config.yaml
hidden_act: "squared_relu"
lr_router: 0.00129
head_dim: 64
norm_place: "pre"
init_std_o: 0.0
init_std_down: 0.0
beta1: 0.9
train_tokens: 675600000
max_steps: 5155
Below are experts of layer 4 (counted from 0) of a mixture-of-experts language model. Rows are named router (the router's row for the expert), up (a neuron's input weights, with its number) and show model dimensions 112-223. Each number is 128 + 24 x the weight over its row's rms, rounded and kept within 0 to 255.
After each expert's rows: a language model's description of what the expert responds to. This comes from a sample of Wikipedia text that the model never trained on.

# expert 32
router [142 140  85 111 125 143 123 153 140 137  84 140 116 149 132 120 151 105 147 120 125 106 114 124 132 111 176 155 126 160 131 128 143 113 154 151 162 133 134 106 133 132 125 108 151  83  91 128 120 111 136 106 131  85 138 121 119  95 155 142 115 118 139 122 128 128 104 167 153 156 140 115 125 131 138 110 133 107 135 133 140  97  99 118 132 129 126 114 137 144 149 108  79 168 153 139 148 108 165  73 130 109 111 102 149 109 143 143 112  70 111 118]
up0 [128 155 177 107 104 160 126 130 142 150 119 144 165 117 158 112  71 132 127 152 149 130  91  82 126 135 183 165 137 110 133 105 182 119 133 131  97  84 127 160 137 135 121  60 148 145 128 155 175 117  93 136 123 150 126 136 103 126  82 141 171  78 146  92 130 128 158 120 110 156 127 160 120  98 113  69 104 163 151 144 147 129 108 127 145  84 134 136 126 151 118 128  99 121  95 121 151 137 153 162 113 141 178 119 105  98  81 101 114 153 165 107]
up1 [140  82  99 170  96 146 102 101 127 145 152 153 104 139 174  85 107 110 101 142 151 151 112 131 122 149 128 150 144 132 136  95 109  75 119 106 137 123 177 151 122 184 100 126 128 130 147 136 120  91 161 106 175 137 190 131 111 130  91 146 126 102 147 127 121 159 133 130  93 150  67  96 168 104 151 131 121 160 157  93 151 162  87  98 106 137 150 130 100 129 120 129 106 144 128 134 126 133 121  94 111 105  98 132 125  68 134 126 154 107 133 112]
up2 [110 113 126 115 154 183 150 128 130 134 151 113 124 110 130 108  75 156 112 130 132 163 133 103  99 128 107 111 154 101 114 131 163 162 132 141 141 119 120 116 124  98 182  70 138 155 127 103 120 145 127 124 103 166  77 159 155 163 106 114 115 136 143 114 105 113 107 118 110 121 186 121 118 134 124  79 113 138 105 144  88 156 130 131 130 139 124 119 133  86 106 124 125 131 123 144 153 155 117 141 128 145  96 151 109 158 107 144 138 137 188  92]
up3 [120 134 134 106 138 123 108  80 118 145 130 115 157 111 129 140 150 145 145 105  80 133 149 169 129 167 113 149  82 102 135 132 113 119  92  92 119 144 133 134  92 157 117 139 136  96 169 134  82 187 128 162 130 119 128 154 112 162  96 117 142 134 126  71  82 117 119 111 161 178 146 113 149 158 142 186 100  73 130 135 124 141 191 128 121 147 141 121 112 204 114 149 146 119 126 105 138 107 112 133 133 154 152 156 148 168  88 167  92 131  94 126]
Words in political biographies about being elected or appointed, such as "elected as a", "vice-president", "Senate", "Supreme", and the nearby "as".

# expert 36
router [ 62 131 129 121  99 138 123 134 140 102 173 120 135 132 108 181 124 170 155 160 122 123 128 124 104 122 152 153 142 138  91 119 116 131 156  75 118 109  96  94 121 170 119 130 150 140  99 135 141 160 127 152 151 172 126  83 128 115 102 115 101 144 106 135 123  89 121 135 125 153  97 168 120 144 104 153 127 115 122 148 123 138 113 107 121 106 162 100 119 167 165 158 138 122 115 121 117 159 101 142 117 104 123 127 122 141 141 136  94 102 143 149]
up0 [142 112 156 118 130 106 128  97  98 132 128  89 115 149 143 116 118 131 122 132  94 167 143 127 148 118  72 120 152 128 111 168 112 124  98 125 105 122 132 134 119 132 183 110  80  74 107 132 138 106 105  89 123 152 180 118 140 109 146 133 139 148 160  93 122  89 134 104 100 124 126 138 110 151 150 124 110  82 125 107 119 139 107  91 142 157 116 101 163 112 122 139 170 109 103 105 127 127 132 118 144 131 148 102 154 130 111 122 121 129 148 101]
up1 [ 98 150 139 121 130 167  91 112  66 165 134  93 151 139  91 143 157 132 126 128 112 166 129 135 133 128 136 188 122 127 140 142 137 177 118 193 123 117 113  93 150 123 150 109 132 147 169 127 169 149 134 161 113 129 129 138 147 182 142 129 138  90 119 120 134 127 125  99 135 131 103 157 160 113 110 140 139 131  97  97 134  88 114 152 148 145 154 148 106 141 142 128 189 119 154 136 116 144 118  89 118 177 133  96 154 142 100 122 137 133 100 139]
up2 [130 114 145 139 113 102 110 160 137 126 141  88 144 131 116 179 146 117 100 133  98 102 148 122 137 119 121 164 134 111 115 156 104 128 133 118 145 143 144 148 169 138 114 134 168 153 123 128 149 134 113 142 132 159  95 125 113 179 130 142 131  95 172 150 184 136 163 131 130 105 122 141 160 108 158 128 140 178 118 137  95  90 129 102 149 110 125 127  91  95 118 118 112 162 102 139 164  98 177 130 131 147 161 116 136 116 116 160  90 132  63 121]
up3 [143 117 154 109 118 117 132 148 123 141 130 133 143 161 110 144 149 130  81 127 105 162 103 132 111 116 102 128  88 122 159 125 140 133 119 111 130 162 136 116 124  94 123 150 154 112 120 175 110 123 106 162 166 101 144 130 130 149 111 157 135 137 126  96 143 117 136 161 143 159 135 112 148 139 106 146 150 131 115 157 153 141 133  73 116 157 131 136 143 112 178 111 109 114 123 133 134 154 156 102 134 187 135 114  93 129 142 130  96 172 100 137]
Word pieces inside Latin scientific names and taxonomy infobox fields, such as "-idae", "-ensis", "Animalia", "Arthropoda", "Lamii|na|e".

# expert 41
router [111 179 111 127  89 153 153 189 105 165 124  83 183 101 142 119 163 127  69 144 142 135 107 104 157 138 171  89 125  91 159 121 110 100 118 158 152 101 124 102 161  95 112 189 189 145 148 117 138 135 155 113 110 167 159 115 101 153 146 161  95 161  78 156 121 105 191 127  98 116 128  94 158  96 103 110 126  91 124 157 121 151 156 151 120 158 156 101  81 125 156 128 139 143 114  96 146 107 151  95 152 145 103 114 116  96 161 135  65 150 131 120]
up0 [116 140 184 130  65 143  70 133 133 137 143 184  93 130 169 149 116 146  97 100 143 149 121 132 130  95 125 117 129 109 105 151 203 131 123 146 123 137 148 148  94 143 112 111 117 133 164 126 158  52 110 119 116  96  59 120 144 134 107 136  98 137 162 123 105  94 158 119 136 162 117 168 111 108 146 119 175 144 115 113 131 102 133 106 161 108 139 111 125 146 135 149 180 118  54 106 109 117 124 170 115 126 128 129 167 134 129 128 113 126 147 112]
up1 [155 155 126  90 136 122 104 129 128 124 126 121 114 115 102 152 107 100 138  91 140  81 125  92 107  37 129 119 105 139 125 153 150 136 126 169 135 140 121 153 115 133 105 118 145 121 135 150 138 147 113  85 102 143 124  92 134 121 153 121 153 145 142  98 119 136 120 180 111 105 132 113 116  64  88 126 170 118  69 104 171  65 100 120 113 145 168 153 120 138 159 110 157 106 103 118 120 101 155 148 160 159 120 116 144 157 114 112  86  88 128 163]
up2 [153 117 117  90 168 139 101 114 157 145 132 146 103 138 121 124  88 159 132  84 143 136 158 103 118 116 124 152 127 130 120 182 150 168 112 125 136 109 111 117 129 154 117 118 107 113  99 112 112 107 172 151 114 128 140 134 165 127 123  97 155 108 118 132 132 132 108 125 154 128 134 156 120  94 120 152 117 125 122 107  99 160 119 132 117 132 165 117 144 117 137 126 149 105 119 138 149 119 108 125 128 125 149 108 181 136 115 123 128 115 145 174]
up3 [162 114 118  85 166 112 114 111 120 125 141 124 109 115 153 109 137 106 165 132 112 121 129 116 131 111 106 153 139 141 110 109 156 167  84 120  97 122 134  91 125 150 133 115 110 126 116 158 147  96  64 116  99 102 123 144 162 140 128 151 127 132 137  69 121 156 114 109 138 168 146 115 108 145 188 127 149  99  87 135 129  86  98 123 151 142  84 155 124 105 117 118 165 140 133 145 152 149  95 125 109 133 152 133 146 136  86  94 192 154 118 137]
Tournament and competition words in sports articles and results tables, such as Championships, finals, Cup, Open, UEFA, Champions, Hard.

# expert 33
router [115 138 148 135 116  97 105 129 149 110 119 156 103 139 113 112 132 135 143 150  73 163 129  97  91 174 128 134 123 101 100 142 142 177 114 136 105 142 140 116 109 116 114 143 128 121 147 129 128 131  87 160 130 112 128 139 124  94 124 139 102 146 110 106 129 135 135 133 139 112 104 142 133 108 129  87 155 104 137 166 112 139 159 132 126 108 156 170 146 161 115 143 121 114 140 164 139 130  98 120 141  83 137 155  92 112 101 137 146 139 111 136]
up0 [127 103 106  81 148 116 102 125 129 136 130 106 167 127 135 127 142 151 131  96 175 126 140 131 135 101  95 191 150 147 101 145 217 153 127 121 123 126 124 169  62 116 124 126 110 137 135 145 121 150 152 146  93 130 143 137 121 113 115 115 118 125 112 162 142  58 166  82 116 126 144 106 122 112 137 163 118 190 146 108 122  87 173 144 137 176 115  99 109 111 124 133 162 119  86 120 134  92 131 101 151 113 138 120 162 120  93 167 118 194 137 123]
up1 [148 113 104  86 137 116 122 149 112 145 131 133 142 135  77 173 103 139 145 141 123 163 142 121 151 129 126 125 114 128 131 118 153  96 141 157 119 136 166 149  80 108 109 137 107 169 145  98 137 144 144 138 137 129 142 144 120 119 140 107 145 144 118 135 177 150 121 163 123  88 149 131 149 135 115 115 127 138 150 138 113 132 136 157  84 158 154 117  69  72 135 145 165 123 115 132 172 137 123 104 146 148 165 153 153 169 146 135 146 111  88 180]
up2 [165 153 135  90 109 159 138 172 150 129 116 166 126 143 126 148 103 124 146  99 156 142 122 184 144 124 100 157 168  97 121 103 159 159 115 122 157 141 110 143 149 160  95 131 109 138 139 113 159 140 116 121 131 147 133 118 144 118  95 151 155 158 120  82 111 113 129 132 122 145 125 125 146 116 136 169 145 117 113 124 162 132 135 108 157 116  92 102  76 112 125 146 132 120 157 103 167 126 153 139 120 110 133 140 125 104  77 123 146 125  95 108]
up3 [142 137  98 122 112 104 158 138 116 150 108 103 139 105 121 151 174 131  78 161 150  88 163 125 115 152 155 136  99 132 117 147 183 111 137  76 146 153 119 196  78 146 114  98  78 128 170 128 132 107 131 125 117 147 105 108 109 104 134 154 136 131 140 142 109 124 108 145 161  95 108 116 123 132 114 121 114  82  97 164 148 107 162 131  96 108 104 136 148 112  94 129 155 128 127 143 140 107 105  74  91 126 153 141 159 110 111  89 171 123 110 155]
Middle pieces of Spanish, Italian and other foreign names and words, such as Cast|illo, Mat|ado|me, pan|ora|mi, plus given names like David, Carlos.

# expert 7
router [141 126  99 133  92 124 142 180 151  95 139 129 138 134  95 128 124 110 174 104 114 113 133 127 129 134 138 136  75  89  93  67 127 154 177 147 144 167 103 143 133  96 130 143 134 156 143 151  81  91 136 158 133 136 105 139 152 107 139 133 124 116 123 125  99 148  96 145 147 146  82  97 102 153 125 141 172 122 106 111 137 118 103 130 129 106 131 164 126 153 112 141 175 186 169 131 140 191 123 163 154 119  67 145 102 119 163 104 132 147 134 125]
up20 [140 128 144 127 148 191 139 127 143 159 142 121 130 144 141  51 134 140 113 121 117  93 133 145 132 155 170 154 131 107 103 152 185 147 134 128 156 163 103 142 128 142 179 149 155 128  97 117 139  89 179 116 165 118 107 146 110  81 135 153 149 106  93 136 182 100  94 143 117  81 133 129 114 110 142 140  76 168  99  91 146 157 140 195  63 131 118 112 171 109 158 119 115 131 152 110 121 113 135  53 119 146 134 127 128 133 157 114 154 156 121  99]
up21 [132 151 139 123 160 127 140 170 143 126  83 181  86 138 159  95 132 139 125 148 159 137 127 125  80 120 145 176 135 121 164 133  80 115 132 152 125 125 158 147 133 127 152 109 100 146  74 142  96 127  98 148 136 104 118 107  89 161  72 130 185 191 113  67 135 143 122 152 134 166 132 173 107 157 162 132 161 114 104 101 123 127 167 138 125 145 114 119 134 129 167 127 114 103 117 118 146 131 133 156 135 114 147  86 116 134  87 130 132 132 143 127]
up22 [128 111 137 121 118 167 104 110 135 143 101  94 132 129 139 118 136 130 158 172 159 113 141 134 127 130 150 143 137 140 142 158  94  87 108 101 150 147  93 100 154 143 129  76 150 108 160 120 126 135 129 114 104 144 142 126 119 131 135 116 145 164 101 124 118  75 109 162 145 146 122 115 144 126 133 136 147 120 159 116 134  97 164 178 112 130 122 136 155 154 134  94 177 160 131 100 130 138 134 114  81 139 110  88 108 157  93  98 133 142 137  91]
up23 [ 84 115 101  63 133 130 136 132 119 120 143 140  77 128 141 153  93 139 106  92 151 127 168 115 146 111 131 113 154 164 173 114 128 155  94 126  92 167 145  91 135 104  98 133 106 112  91 115 144 133 126 143  94 167 121 122 142 162 137 133 158  84 119 119 130 174 141 170  78 152 171 161 113 125 105  85 112 131 153  63 144 130 168 133 118 113  79 159  92 136  99 122 111 101 110 122 154 126  97  77 108  91 127 104 107 130 147 110 152 114  96 148]
Hyphens and en dashes joining compounds, names and year ranges, such as 2021–22, Democratic–Farmer, first-class, plus institution words like Arts, Medical.

# expert 17
router [148 136 117 118 154 123 151  88  96 102 144 190 117 107 160 119 141 102  90  97 181 146 148 101 121 130  91 140 128 127 138 124 165 125 115 154  97 114 122 137 140 134 142  94 154  72 147 137 132 139  98 110 158 147 117  84 138 106 101 130 149 147 116 118 106  86 102 140 172 110 156 194 169  79 126 146  92 110 150 138 137 147 114 120 121 107 128 168 129 155 149 109 107 150 147 129  95 143 122 131 143 103 112  75 111 169 126  98 115 113 121 132]
up0 [102 147 176 139 145 136  87 185  58 137 131 144 109 112 109 158  96 129 141 151 135  99 174  90 125  81 130  97 110 106 122 109 138 122 134 111 137 131  96 114  99 121 145 103 103 112  96 112 147 112  99 116  77 147  81 117 127 161 103 119 130 144 107 136 147 113 117  90 118 137 106 100 139 143 142 119 112 133 169 135 167 120 120 127 115 121 143 132 122 103 122 130 142 126 117 140 168 159 101 151 108  94  75 137 137 117 147  88 131 140 135 150]
up1 [107 153 161 149 134 124 157 129 124 150 118 133 145 116 130  73  94 120 146 158 124 112 101 134 178 152 127 143  91 136 132 147 133  90 125 112 132 139 119 135 154 144 158 125  89 110 167 107 113  96 145 135 151 128 141 127 110  96 126 118 167  94 171 155 100 114 106 146 129 114 133  82 127 123 118 170  99 146 144 149 153 115 161 112  87 150  66 133 152 135  91 138 142 127  90 117 163 164 152 123 157 126 166 152 152 186  67 125 142 119 151  75]
up2 [ 50 141 116 172 161 119 102 139 140 167 143 128  76 173  79 152 122 139 143 148 120 108 150 121 131 108 158 127 120 115  76 125 128 137 130 148 151 106 147 144  95 161 135 101  97 109 139 121 134 120 142 142 121 129 117 173  87  98 116 160 108 107 126 104 142 120 166 144 121 187  98 135  84 176 148 115 135 129 104  94 120 127 110 135 138 143 113 130 180 147 111  87 128 134  90 155 123 120 154 142 150  95 176 166 147  86 137 126 149 140  75 122]
up3 [118 154 138 161  81 127 124 164  94 118 182  88 146  98 136 105 105 111 128 107  70 121 138 154 133 127 141 124 133 101 121 182 132 116 137 163 162 112 142 104 125 123  86 166 127 105 144 171 105 133 150 120  87  80 112 120 152 190 162 109  86 116 198 110 115 113 130 147 133 138 142  94  77 125 153 144 151  85 142 102 128  97  85 152 124 112 141 151 127 130 181 117 111 151 149  72 146 105 118 133 142 139 135 151 157 113 107 100 168  97 124 119]
Suffix pieces closing nouns and adjectives, mainly -ion, -ation, -ization, -ution, as in abduct|ion, specul|ation, plus Greek-letter bytes.

# expert 22
router [147 153 157 163 181 119 158 123  99 121 156 192 170 165 174 128  92  90 143 157 102  93 122 169 164 154 133  89 156 144  90 125 152 145 136 115 117 110  91 110 145 132 173 153 109 135 104 137 197 109 144 139 131 129 158 132 135 136 130 107 172 156 152  83 131 109 112 160 113 111 158  85 146 103  95 141 121  90 138 123 123 136 116 116 111 162 149 107 167 122 113 120 126 152 110 164 101 106 133 147 114 124  96 143 132 185  94 123 102 147 158 126]
up0 [160 127 140 141 105 173 152 134 148 157 104 162 178 132 115 142 120 143 147 112 142 133 162 127 123 117 110 139 160 130 100 125 105 126 153 151  97 148 154 122 155 125 129  77 156 149 138 126  88 111 135 103 139 112 133 106  92  67 128 114  98  82 151 105 119 154 130 118  93 115 178 132 128 116 124 112  73 145 168  61 188 134 137  78 134 100 127 118 129 138 115  73 121 187 142 133 161 128 179 125 106 129 127 106 108 154 143 155 119  77 109  99]
up1 [111 100  75 134 155 133  80 104  90 124  92 112 132 118  72 125 123 107 150 108 102 130 143 169 122 138 119 137 122  90 157 148  92 128  58 114 142 126 147 172 128 138 154 159 128 102 130 127 108 131 169 104 144 101 137 138 158 141  90 122 115 140 139 152 113 148 128 103  97 132  96 171 144 140 146 158 131  94 131 150 133 137 143 129  88 123  69 119 116 170 143 136 143 105 151 132  95 160 158 134  97 116 137 128  63 116  78  51 133 147 124 106]
up2 [138 125 164 143 165 105  74 137 109  81  93 137 134 142 118  90 156 182 138  81 174 137  87  89 146 126 113 138 109 116 140  95 159 167 129 168 130 119 111 109 100 130 145 118 109 129 124  93 118 143 138 137 101 101 176 199 102 164 131 106 152 115 158 156 139 142  99 116 157  85 138 138 115 151  94 113 122 139 125 104  76 133 159 108 121 112 158 116 126  86 134 172 116 129 126 120 134 143 130 110 145 138 142 160 121 125  86 119 141 136 123 174]
up3 [130 120 170 148 110 115 135 159 120 139  87 106 141 130 114 126 138 136 131 108 151 162 133 130 161 153 173 120 188 146 117 108 119 166 147 134 109 136 120 125 111 131 135 161  95 138 150 157 179 143 106 118  75 117 109 152  91 121 133 154 136 137  97 126 169 118 137 148 128 111 144 100 149 163 129 133  78 155 150 136  89  75  82 126 127 154  99 171 126 121 101 126 163 150 142 118 130 145 163 106 146  97 116 124 166 120 103  85 128 140  91 153]
Middle pieces of longer Latinate words after prefixes like app-, pro-, dis-, as in approximation, excavations, derivation, reserve.

# expert 10
router [132 161  99 126 106 103 138 133 145  95 145 118 133 134 157 119 111 140 116 135 186 107 156 128 137 143 129 164 109  59 118 166 149 120 105 101 153 120 162 141 124 143 144 106 128  95 158  81 128 117 116 106 139 108 119  97 128 153  90 122  75 118 121 167 142  61 112 114 104 122  86 170 145 154 105 146 147  99 142 143 115 181 165 145 126 130 127 128 117 148  80 156 106 144 120  98 157 153 146 165 116 105 114 122 116 101 137 131  79 104 155 111]
up0 [149 147 158 103 117 128 108 140  91 152  99 145 131 139 180 111  79 100 148 145 148 128 120 120  94 104 113 131  91 129 148 121 113 163 104 120 122 117  93 106 131 151  98 127 105 128 120 100 106  76 129 131 149 137 107 119 109 156 133 145 142  81  99 127 164 151 121 116 175 145 113 106 124 125 155 122 110 130 115 165 136  79  93  73 159 126 147 106 130  98  83 112 107 136 117 132 161 154 115 140 121 141  74 103  95 147  94 138 136 136 107 141]
up1 [105 122 117 140 151 103 101 137 128 166 144 126 188 114  97  99  86 121  87 125 140 152 145 122 114 137 127 127 137 137 110 102 153 140  80 175 120 105 112 108 110 114 147 133 152 150 170 106 109 159 121 126  84 139 187 155 110  68 157  99 165 128 114 127 108 173 125 136 126  85 140 142 109 127 108 124 162 128 162  85 117 115 145  98 114 133 137  88 157 119 150 121 132  65 134 138 119 100 111  95 111 130 171 147 101 161 183 130  82 138 134 105]
up2 [121 107 124 128 118 105 106 126 106 142 127 114 102  97 134 155 111 134  87 143  66 137  83 165 142 114 126  97 134 106  83 117 147 127 144 145 132 141  90 105 108 167 121 146 145 186 147 123 103 134 140  90 108 126 134 149 158 177 119 141 160 123 131 132 111 125 154 153 161 145 142  72 103 142 103 134 128 155 106 140 149 124 133 108 100 128 161 127 155 102  93 162 135 104 107 126 163 130 156 149 123 168 116 138 154 124  86 149 135 166 121  76]
up3 [ 69 113 160 128 128 140 134 120 110 142 131 106 116 118 117 117 156 122 107 117 129 128 117  98  99 148 131 131 149 139 136  84 137 153 112 110 141 154 150 131  98 101 135 151  96 144 163 140 123 167 163 119 143 132 122  90 152  86  75 117 122 185  84  93  85 131  96 156 129 132 130 155 137 122 113  88 153 114 105 156 136  79 116 128 105 159 115 139 101 113 168 141 131 126 116 134 116 137 129 136 172 114 137 124 143 173 137 148 110 140 129  83]
Pieces inside non-English names, Turkish, Slavic, Arabic, Vietnamese, Malay, e.g. Aydın Bş, Krylia, Gruycheva, Ghazi, Rahman.

# expert 13
router [ 57 128 131 150 135 144 103 102  93 108 172 139 131 160 132 124 118 143 187 146 146 119  80 155  76 157 104 144 108  97 118 120 127 143 125 131  88  84 125 130 124 150 150 138 130 168 101 152  77 162 118 161 129  91 101 135 131 164 100 130 115 121 122 181 152 141 126 160 179 123  89 122 138 162 104 133 165 127 149 108 118 132 107 127 127 120 148  95 150 122 125  85 168  89 137 136 116 154 129 134 115 145 164  99 112 129 143 137  98 161 132 131]
up0 [146 166 120 124 124 151 141 152 164 131  97 125 106 126 148 113 131 153 131 113  96 142 132 157 157  95 124 136 134 149 125 102 108  88 140  99 119 115 130  91 138 104 128 119  88 133 105 124  91 133 140 145 136 129  98 133 149  76 126 137  84 180  76 150 166 106 122 108 119 117 137 121 146 128 124 121  84 142  74 125 112 116 114 124 133  95  84 130 142 102  89 115 136 129 142 131 124 126 127  92 116 113 129 113 162 125 114 133 174 131 124 127]
up1 [102 133 111 129 141 159 116 118 109 135 135 147 116 120 143 124 154  68 107 120  99 147 122 151 120 145 139 144 108 131 146 132 123 152 101 175 115 121 112 160 152 104 155 174 111 128 122 111 137  93  65  81  90 122 160 135  90 105 109 131 135 123 127 113 111 115 109 120 114 117 132 134 148 143 136 118 139 126 119 152  77 101 106 102 153 106  66 133 138 117 133 108 138 161 118 101 176 129 125 115 137 134 104 113 153 161 101 140 195 105 139 133]
up2 [116 130 166 115 143 122 162 141 121 157 114 120 119 134 108 118 130  99  97 116 149 142 155 130 142 143  93 134 140 123 148  97  92 122  97 132 113  94 101 147  95 103  88 119 111 152 141 123 119 103 150  98 116 148 163 113 141 103 139  61 170 158 140 142 106 106 100 102 122 131 160 118 102 137 115 162 133 111 161 115 179 156 102 135 161 137 124 124 101 145 133 132 127 104 118 147 157 119 113 111 139 129 149 131 103 100 103 123 150 159 103 155]
up3 [116 116 128 121 124 136 125 157 114  97 136 131 151 109 131 110 134  85 134 156 183 167 157  88 180 104 114 109 126  92 125 185 165 117 127 107 137 163 146 114 143 197  91 111 118  80  93 134 141 136 138 122 130 124 150 119 141 111 116 109 122 114 187 156 155  94 116  98  78 136 136 137 123 111 115 183 152  99 116 150 155 125 130 100 126 154 103 133 130 110 122 131 114 136 147 142 113 133 122 129 135 136 161 123 150 114 122 151  90  99 127 146]
Periods ending descriptive sentences, often after places, and concrete nouns for materials and nature such as land, wood, stone, water.

# expert 9
router [171  93 140  84 131 154  87 128 131 129 133 128 161 153  98 149 144 131 137 111  86 169 144 128 166 137 132 119 116 135 135 138 111 105 114 130 167  84  75 154 146  75  95 139 105 125 136 101 103 110 102 108 121 112 159 110 126 145 168 120 189 121 111 155 120 106 101 161 146  77 124 138 167 109 144 151 104 145 105 119 140  73 131 104 114 126 144 170  99 135 144  92 176 140 117 104 151 113 136 138  99 175 124 151 176 126 144  89 123 134 128 112]
up0 [ 99  95 129 166 105 161 136 151 152 131 140 109 138 123 109 144 147 110 109 126 137 105 120 150 148 139 119 154 151 117 155 101 142 131  91 178 162 118  85 120 121 127 104 135 166 150 108 137 151 148 110 122 115 164 164 151 109 138 103 123 119 149 141 172  97 168  78 156 144 134 153 114 150 136  74 135 178 119  79 150  68 121 126 118 146 135 136 145 161 133 132 129 134 116 137 112 130 130 107 109 140  94 119 124 154 121 157 142 103 156 138 111]
up1 [121 110 196 156 139 104 114 154 104 139 112 166 113  80 125  78 110 140 147  73 128 165 149 130 112 124 113 179 132 159 164 152 111 168 150 134 182 130 121 105  61 120 100 159 150 147 137 142 124 156  92 154 148 103 119 118  88 116 102  97 115 188  93 140 143 132 129 167 120 140  95 168 136 151 145 147 153 144 148 154 159 152  76 106  95 143 124 115  96 157 136 132 102 107 126  93 105 112 130 158 124 126 148 131 113 144 106 126 135 110 172 122]
up2 [137 120  95  94 130 174 110 140 164 154  83 122 125 147 173 134 119 141 138 119 140 160 125 133 109 141 135 136 122 146 122 122 101 150 148 189 138 137 103 107 121 153 151 106 150 132 123 121  99 128 129 152 144 187 138 151 102 128 152 182 102 161 133 113 133 119 143 151 131 156 140 158 145 111 170 108 137 119 117 119 118 142 155 106 134 106 138  81  77 136 116 166 130 105 135 161 161 109 134 160 138 109 105 164 150 144 138 143 152  82 129 146]
up3 [119 110 167  54 112 133 136 152  93 127 109 113  75 110 133 111 152 115 132 154 108 140 150 199  81 136 126 105 149 156 100 146 118 126 140 132 123 156 122 149 100 130 112 140 141 132 131 118 135 110 137 169 125 125 140 110 105  80 101 128 113 122 188 145 119 177 104 124 162 133 151 131 125 123 120 107  97  96 173 179 121 121 126 127 138 128 120  76 152 135 138 134 110 152 143 132 140 139 122 128 133 160 147 167 109 123 164 156 179  72 110 117]
Opening pieces of longer words, especially Latin prefixes like de, des, di, inter, tele, imm, as in de|duced, de|dicate, rel|eased.

# expert 6
router [145 119 143 121 155 137  98 125 152 118 111 134  99 121 188  87 125 138 135 126 125 124 146 127 159 153 129 126 185 156 122 168 119 134 103 140 128 110 119 123 145 163 161  98 180  79 139 119 126 104 124 109 171 136 167  77 125 108 119 149 118 117 161 125 126  74 102 129 121 112 101 170  89 117  93 165 152 129 126 110 109 135 130 138 148 120 181 162  90 119 133 118 119 105 131  98 129 114  94 130  83 132  85 152 117 118 142 170 120 105 147 142]
up0 [108 114  86 143 173 110  89 167 124 129 130  55 147 106  97 104 150 139 151 132 144 143 155 126 119 171 129 114  81 145 129 155 121 124 144 171 125 141 105 145 135 114 150 148  71 151 153 160 118 133 130 102 125 116 119 189 119  92 160 135 146 107 139 139 136 159  96 121  99  97  83 135 181 112  89 131 118 111 122 152 124 159 135 147 146  96 114 180 124  91 141 150 116 120 141 123 133 101 103 147 108 121 133 138 134 116 119 119 103 101 171 130]
up1 [123 157 119 149  95 128 141 128 135 125 149 146 156 204 131 113 151 102 146 120  97 130 128 128 107 109 156 155 138 160 134 127 148  93 152 119 145 124 126 102 150 140 143 117 104  98 118 144 146  97 138 109 108 110 126 171 137 111 140 142 116 146 151 157 132 158 128 135  86 103 115 115 131 119  96 133  67 144 184  88 117  92 127 127 151 126 111 122  97 139 140 132 177 119 184 152 162 106 114 137 134 166 131 122 144 125 101 115 120 100 101 112]
up2 [121 142  87 130  75 101 158 143 156 146 132 151 141 133 111 110 190 147  92 185 100 168 105 103 125 136 138  81 122 133 100 102  85 100 122 136 138 139 128 146  97 121 150 152 134 102 124 123  94  92 131 178 134 157 116 141 116 135 138 143 156 116 130 144 128 136 123 137 119 124 136 172 127 117  98 106 177  99 121 158 182 139 141 141 158 127 147 131 190 155 124 128 158 112 181 116 186 140 150 113 109 128 140 120  99 168 129 157 130 125 144 104]
up3 [145 138 127 164 150 144 102 136 124 139  82  99 140 139 139 140 159 110 129 135 116 112 122 142 124 132 127 107 156 133 151 127  83 141 153 151 149 135  96 131 146 156 152 163  53  99 119 138 122 128  98 108 113 154 118 111 115 141 104  82 119 123 137 117 112 148 123 180 152 112 106 141 116 135 120 168 143 110 136 130 126 114 156 102 165  96  98 102 155 144  97 132 101 112  96 104 113 142 136 142 121 162 116 109 104 141 119  98 145  97  94  97]
Syllable pieces like iti, adi, di inside Indian and Muslim names, plus Khan, Ali, Abu, and table pipes in election tables.

# expert 44
router [ 84 151 102 152 132 116 110 117 163 118 106 123 132 130 176 121 115 105 102 152 167 168 115  79 108 143 163 112 193 117 142  87 139  99 160 107 118 123 155 126 128 104 174  98  95 145 139  92 109 148 163 125 107 131 119 163 136 121 102  86 149 128 130  96 108 113  80 128 165 136 132 146 122 149 123 142  95 135 138 126 117 149 125 114 104  90 132 155 169 132  94 142  79 138 151 138 137 164  99 112 197 117 135 101 162 123 169 104 125 100 113 106]
up0 [119 149 134 111 161 150 185 158 105 142 163 116 158 106 105 115 137 103 115 106 147 192 140 142 105 114  91  99 114 157  88 121 140  95 126 156 124 137 127 134 114 112 105 154  91  80 145 125 156 143 144 127 115 137 136 135 168 114 133  92 123 120 113 107 109 112 108  77 151  95 139 103 128 127 151 128 164 121 144 188 130 142 117  92 183 129 123 120 129 131 207 154 144 110 107  88 141 104 127 153 156 109 133 160 154 136 148  98 128 111 138 144]
up1 [155 111 155 111 166 115  76 121 141 167  75 197 120  76  97 153 125 140 158 116 100 113 161 117 182 129 116 103 127 134  94  84 136 130 117 174 102 168  94 132 158 102 112 144 118 113 148 126 105 151 100  95 111 126 180 109 119  54 113 143 149 125 156 122 129 124 120 101 124 110 126 136 131 148 110 143 119 105  81 131  85 137 119 108  90 139 112 118 123 157 102 144 139 177 119 139 111 123 120 110  98 153 133 160 134 152 110 116 142 100 125 121]
up2 [137 152 125 160  96 165 133 104 130 144 133 127 158 117 129 139  99 134 148 128 101 182 154 144 109 147 111 113 134 138 128  89 141 161 151 152 136 132 124 177 166 130  81  86 102 114 163 115 160 142 124 120 143 153 132 151 107 130  91 139 169 137  85 136 129 130  94  92 156 106  96 125 141 146 133 135 132  79 103 120 134 117 132 108 115 156 133  54 126  98 115  91 158 150  76 102 145 104 164 160 100 132 140  87 116  79 129 145 140 139  98  84]
up3 [126 129 149  59 150 136 111 122 109 107  92 153 129 118 127 100 122 119 100 137 114 105 151 136 121  72 111 119 143 109  91 114 173 100 100 131 141 109 142 105 110  99 116 140 110 129 140 155 112 129 118 139 111 114 100 122 116 130 118 122 152  93 121  88 153 144 159 150 115 160 121 146 128 165 156 157 140  87 120 120 115 117 118 163 117 116 117  97  93 169 147 116 158 108 118 144 178 103 124 102 123 107 167 134 147 119 141 129 127 140  91 114]
Words like such, known, same, many and these, mostly before "as" or "that", as in "such as", "known as", "the same", plus "-ing" endings.